Experts of a small language model: 8 layers.
Below are experts of layer 4 (counted from 0) of a mixture-of-experts language model. Rows are named up (a neuron's input weights, with its number) and show model dimensions 192-223. Each number is 128 + 24 x the weight over its row's rms, rounded and kept within 0 to 255. Numbers have three digits each.
Before each expert's rows: a language model's description of what the expert responds to. This comes from a sample of Wikipedia text that the model never trained on.

# expert 59
Description: Articles like a after As, and common nouns such as company, centre, husband and Congress, in prose about careers, places and institutions.
up0:110157138143138103170166123126119137124094144151098113144120107117160116149116124145109125139116
up1:123128137115132093116128131117085140169129076125134130109111103116147125142109119124151100115138
up2:124103132109124121128144120133122125141176148160134118157102107116129132132156132100092165106096
up3:101140146131168100102132165121151139163095163102094122094113138114171126132150148145159128147109
up4:151158169137140135099111192141134140135089157111151172090085094118150179143133106061102107125113
up5:156173124090177125092138157135125153107150110097158122146106105141108171157091132093131141145092
up6:084147083129123111078126108134117124123102107146145144124129117150134110123118111125106115159149
up7:120138143100086147147135140165117104105082136183162123141099139147109149115133127079082125134141
up8:110088131084166132129111161128132092119176120141143120113090132088162112145124136099136097131122
up9:164140124145109080103096107116146114103139135150123107101146134092128143185126124130115122151100
up10:095139077146134158114136142076142087117119157107109182127084151137166160161134132142114113143123
up11:111129125124088134110128122147135137135085132157099135098140110134088117185118100083122126134094
up12:167160131076094135141082123155148124138133129147101146129169097098091116174126137102138127147110
up13:135109151110140112150137150107157127124096128128145131131135142169119120124119144143106128095110
up14:109180098160139103133127181128151141160138185150141145121120124145117130129127087110080108090130
up15:091140110135151119143102145098139086100129141178159155154087135098154140131126115116085155096137
up16:148154161118137119124110134102149109104128115115074128109117153157122098126137142122122123108111
up17:137128115132118144143131150101133145145137129163111167136137126100182124121126077121112107110149
up18:119158166142146151104168120135105089111118096146138153110138059144153122112076105102175151107149
up19:074102112125181120151087159116125110096153147165107182134118110130100141167090118099093110098131
up20:172196115114125159181091137112150114095129165153100096101125121106096126149121118125140106116120
up21:144145112168127145169163112130123114136110125103108130096133150096139138131090136116165109115116
up22:118123177097100088142131115124109123114118158115107093136138124130139131101125116114149138124103
up23:114126107165132130131142154132165117114131142156140113119068116150164155118107100156132170121147
up24:127167109108146129142094133126122112160153107161156131170146122166098131134091145115140167153101
up25:114173111081140106098140140149166084104168148118147131110122107096108120148068119099145117119120
up26:122141129099127135155143080087144180083112138080156126148168067132151108103173132083097155082086
up27:101185138146139094074161129133126146146103128130108124132130139122127124102161142092180120104132
up28:140114124123159146130145184098161113151123156127120164124119101108162141129144125128147157100108
up29:158118108173137133136123129122150097113076171116126091104114145126148129123123127117173106077134
up30:154137151126124111134105165123124115122142106144124121114129143120146132100118105146136151103122
up31:110110145151127141145128097138169127164117097109127155135139165133140126130125112147135119115119
up32:125147098121140112144128147161143106130094117160144152131154118114133169095119127103133085113154
up33:097102125145130160082118089140139143172145174101113161122129121137103093104118125144098103144123

# expert 40
Description: Final pipe plus newline ending table header rows before |---| separators, and byte pieces of Chinese, Japanese, Arabic or accented characters.
up0:108088106142146150120132121150133147149134121113103143144122138146134141134101131141120122098143
up1:121128106125152118106127110154114129114124163095125165072106123148140144159070142101127099143161
up2:106148126134120108115106154135145099141131140100092124132105151160107130162096093107174098081109
up3:129126085094109110119085101140105103114128138058126094129138124130137151142123181144160123138143
up4:111109154120128136109106111148124145171121139114134156136091130143102152122151105053145068126130
up5:096126120121173137173120168180167168113121119121112127108086124113131124158111157128152089134162
up6:142121131127137128165147092136124122121107141137146147066153153157149151144122144127105095119124
up7:129158128108112115129114147157123123142133095123116128112122119090142104113100109128142080090134
up8:118152108159109126141171137177128087121155143126152125098101106171110098136096155128132159125136
up9:143163147156136103115135145145139111186089136096124129126133141122149125092101120109111095103142
up10:123147142124127132167094148153125138119149171141134115071159120094150115106150151138132137122129
up11:089153153111143121107110169095113114153099100149128116079158182118113132120123121153114094164107
up12:151111113133123152125137108123086113083063148129164091152157158143175140155125085165129125126102
up13:111123109124092110117159121117132137099073150109146138138143144160126149135124128162149126099129
up14:118138130113120136130089159086137153139143156133144123160102141136118155139074181164127120116149
up15:151192111191098164090129146102143118132128109118142091089136145136157156087136102125157121139124
up16:109128171097105162109164147148178120104130140157175129124111101122103121113113108130062086118150
up17:109127088106116094141173124154082109135139170132141122118119078136157153124146129151106099122114
up18:121123165139104110150163123148115128137124105114186101167128133148119127120082133125117113108116
up19:128146131136119142142121115143127104107103093142132160130102088124139122124118150126114134135176
up20:086134130101102106108128107134133158093145130109099146167142106130117161115111139169102105119097
up21:151120144122165149134160134133091112120087133176096152075103106120131134156126129126155095134117
up22:143136123104148130111133148124115166121144124141149183150098102163127115134106122127130111089139
up23:153109121121127142155151162115152145104102121113141153104127165119106120138153110143100154171143
up24:130146113130119095098141117123116087132092154131163119097129111110173150107144111171107148180110
up25:128113102122091132134128102168136086106086189111136140106133113132090185129100116115137115130126
up26:116141141117106132143111130144142146113141107138135139120122128142116152122177105136125108136138
up27:147130152097114127106175133166166108135110096117081104132084116088073112110109113125132121060146
up28:132089128126105148121094141147133147080065154129158136126092114137130110137142149105088121086152
up29:127138118121149145116097105184151096095076109124132141127144157149083137137147148151134116116125
up30:159094159133171097111139140140124137142131083138135122109123133127084103119113125126135139107135
up31:135129084118136104131143162140132161084135108148125150102104139111089139181092146092117114160129
up32:152137079116126086135125134105131120126143094131147126141147138128151112133108153123125150107119
up33:091149168125129088170132175140119142161114103160138125141117129109078147098113113118164099080127

# expert 15
Description: Score digits, closing parentheses and units in sports or election tables, plus "of" in list descriptions like chairman of.
up0:141165120125104146122118141098175154137091157140131100129130103142134108133129155133147120111131
up1:191144133064174143093156181129155160120135123135156120163124102148169128119104144117133102115112
up2:129127113139119130141134142149106158088127130128173120113109099128171155140109148139114119091112
up3:150111128145138137118161141135164104143094105131097156134174137127108092136117107127110124138113
up4:100138153138097126124152122120140111078105122132135140134106096106128146119146123063111094155091
up5:153086133125139127105125138116151114101134161146132175106104161136112129153152098144123152132102
up6:144118114132117107133141142134083139177117133133132139086092083123161113099130127131140123094131
up7:142123117141141153123114143159103155091128108134111156078097099146106139107143099148099135089115
up8:147155125120130153100115127109131144092167113169135134115121136162123146170103117095144092107082
up9:108145148129097129112097129133098122106141121163127215084149127124117091115176106126134099095154
up10:133136053102146172105096143158121135102156118122180136108109166119121089170116116108125105095138
up11:114129080124152107124105131109133144098107141112173152139089119121136111161095114114211127123099
up12:126123142128120128098171120143155114114114183137136095123164137128104174103108112131148127160138
up13:143105113129152095139160107109125124121133144129124126127137113189114137152124135121145126111121
up14:110153131136128105157110119165178129099162108114135130140109122137171144118082146098113153101083
up15:119105107145138149123117152113145150118117120105112108111143126122150126136106062115118118069089
up16:167135145136117119166133112103108135119114106109158068142190139130147178110133148119146173128141
up17:068155143105151151138151168133135148115092140132130168087068113118095103116163162153129128109107
up18:127125147128129067122136156139110138122118122201183125109070123108128160148123090101174109131116
up19:126173107157109134159112087109150150071168137159114138113145127130125158082140102118102113101120
up20:120126118128117135108132113092082112138133163173145124117180090113142137100123107088104078081145
up21:142198113124138125143126057157162132109131130145095139113131102116118153107124091119114109140140
up22:114159128185163152126127175130110114161152166134185122106101150094140106111103129119121145119136
up23:092125108134133133127133123141173069134114159147126131095077120141086133122154119146080129092098
up24:121131139117143143111154106137135137090125169133129141152141128127162151119158115141153143106111
up25:103144104086115154111126156138143072113116135123125079104134092135134106131185137140145096142161
up26:182168139122115106153137168121134138085134116118158151150139125149147133115099117139152101107141
up27:115128128174123098143142098129134114151091138128133118115136114128139119181138148111144118130106
up28:091117131121139134146102120133145122094153100128146126133145121120132111142142164116105132112101
up29:090171125134140168153135106153128144130119123137115125137156087148167122110096110098114123146153
up30:140149097112164126155120125116134144109109193118142119097130160144099131137115160147150152125138
up31:135108143129143151139097118115125141162069098136132144065111119114137140130144174113104121114135
up32:122149144097141127119129111157132088125103180124152139144123103144116139142151130102133146070119
up33:134082145121122125117116128123157138165079114141176114138105132115126149149147140120132107145127

# expert 16
Description: Digits inside years and times, table cell pipes, and word endings like newborn, with mixed function words such as of, the, is.
up0:090147106122134127136079107146105136102128119139154135132146126132094190153161090150169095103121
up1:099164116161129107140170126130132118140146168135140151130131120125124143169091151102112139112088
up2:104148129140161146127108139142149075143123106161117116120123080116158115130134137178147139102169
up3:153127103140126117151217131125122132139085110151114143123141119126106125118105088157144134137104
up4:115191118168118153140101127104126115107121122126133178132143119102167127095127115135134142130149
up5:124131106143108116164135107118112103104141153140099093115103122136157170172142162126126121100106
up6:113138117125131079157091101157143131134103105133127120140118124129178122106121148136109118144093
up7:038153129155148112136149101106147157086150145153126146082137126133133131118146093112118147118110
up8:104162187116140078148134149144060142153073097152114151110103115143161115150119109089097103131117
up9:113210132132140102139095124151092112114086111142145114092122117117098098150122089112122117158152
up10:133160108119139182112072163151095131113114182112150180087134139116113128111133125139104145109092
up11:131149113166146136170141196136128105159125103167134155135126131110143142145118131089067096093099
up12:106151124124101101131134143142140076140139150127115122161148124109124145072102137116117142097153
up13:123147101139142140113126184132146133106106159157135067139146124140168142143160128118107126096112
up14:122125102108144118136149168115137133156151093138095146094087140124123156113148130140127148101131
up15:115146127102150108130103120134111144134110142128141140100116133154131130146143105135096155136137
up16:117118128125160125122159158132127136084129174163126165130121124133143124116118137103125146134114
up17:144109128130113108101122123127187140123108141170162126156133151140126154162119137136125094075152
up18:116123136106129150082114166128093135124120146165125120147074087156138129121135133153075128138164
up19:101095118123113142146114121135144122118153132125165162144103120111109103123116114104109144062113
up20:151151115131110132127106143143141110134073126121134134137097125117143103137130131085133156078122
up21:137154171116128139152103102089125118127113147140098084080115111138126137108108097116116093094165
up22:147146040144141166166117169105126104165091156183138130117148104095110121138123194129121104089139
up23:137138151139148109121143133098117137088112162213165125135128110141117123155139102167124111115119
up24:116173143118176145119115170138109122125152141076143187134120092066122111131141098151136122130145
up25:126131133136136152137130145134109111127100141139131142110136094128141100142117116100110087120168
up26:118108103151152118168144105142161103133112159149150119102161130104058134077173119125175106103094
up27:100149100145133123134121178167123096123131129175064119132163146124101139137145103112119114112156
up28:159178130136185100144089120184122106107145123128140144098141093125135128157111111115159105155131
up29:115138136159153116116108123135139165108132184105131130108098092085120127130104129104095148156135
up30:127129146120109097138106103120129115154157149152141091129126152141169116130132068076144124107084
up31:116164096162154115101102130084133133124132131196141157139129151107106157116114103109130152089101
up32:120153121136145144108139145123132126102128157093135102123129084127109166102134135125132122142137
up33:118124119146141090093157104116104122107131150135155103126107117143153161165130101121101132111042

# expert 42
Description: Ordinal endings th, st, nd, rd after digits, as in 16th-century or 1st place, words like second and third, and mid-word "st".
up0:119094134138145101144169073085152148127111161137165125115146107139136103111129138088101083124146
up1:112189159103115134105157144100120124128081130133168107150136075077161120127126096187117108118125
up2:147152125093147165155167153113141116112121177141156101127121133123139098127120149132162141111101
up3:172079117128125112145138128105100130112131118188129142144143103092087093140114082170101121150137
up4:134141116145132137110154147144136136151105113108115124099141109107145127143122114158091139090133
up5:151127150118144108119131117098112132143104063155124167123164089124137148148104128102150143130135
up6:097144135164167110140157139127093084127135080130132138146097107143167136152159121098129110092125
up7:124124159138151153160094126139119116123112139132145128134138066121126132146114156122145129154167
up8:116116132120118136158131136112140148080112112116084132148121120121106109136119111126113154101128
up9:135164155132113089172148148081106131130133195138123137162122166070128095120150156120111150129134
up10:084114176128138155140097134115147119100127156116163164130161104084112106147149101100185136108133
up11:124149149103126090112157144141117124121143126171125104102165153102132129107114128165139121082159
up12:145116131123137132160091113076139117131166096124153134095117111102133101127133091128122159149134
up13:159104115076139104150128143098134086088090142139115115135157124120123136112132101094144110122173
up14:128098169135106125149142150109132101134067139121119130117121091127133089128128101173134161151181
up15:107157087131123110086141115094126125123113159141136088084102152125118118139138110123127087098130
up16:127146172113146142127149146163126153125152112122135096100133168092099137110112131088157137142126
up17:167113100122132122108124118121126132110083123125134136157148135135157152119105088112140117145116
up18:138123166161139136107192117134117102143138135158141118114094167113130127139102123115126134093138
up19:098149135132150124109119174119152144121115110127111128131142140143154114138136125125130152110130
up20:137131094132140128161141134119167119137123120118111128128163133164170092073164110121124078128099
up21:147109130105112138126092140136128120130159141122104136111103149140132115142115135108132124118140
up22:123159141145141096141137127136079125123147144114155142161130112109154126142106107132158108139117
up23:076129185128130116109156118145147106147122117145071120138100147132124085113098084118084100102112
up24:114125165130136119121090122107155085105144152114105137108099111088107109125141064149078141126088
up25:156141145159099129100096135128178102101142096074181144122093104148156162150121116097134107142133
up26:139139125146149115081163144133122068130150113152118123094116154146130094167171138120103131177088
up27:143127136151153094144153129191144154121116095120123123122149150109146136145089082138135098112145
up28:129100146134141133134150102133157098125134111131121155105144125099133131138148136088107123126135
up29:150129148126113086139103122109153136133121127109134091083123110120123129125164120154113158120159
up30:151134188083135149125114154136104108112109143127137082108100136086122139157122135149126123121141
up31:119144153129114161132127134153111092082135121099156173097135144136153141153145122157112105108134
up32:147148159084182104155126083118091136139101128129125141156104134101132132128112163123114060137137
up33:139165117126124113138135146141164136133099084127169152079097117118121124139139091129116121082120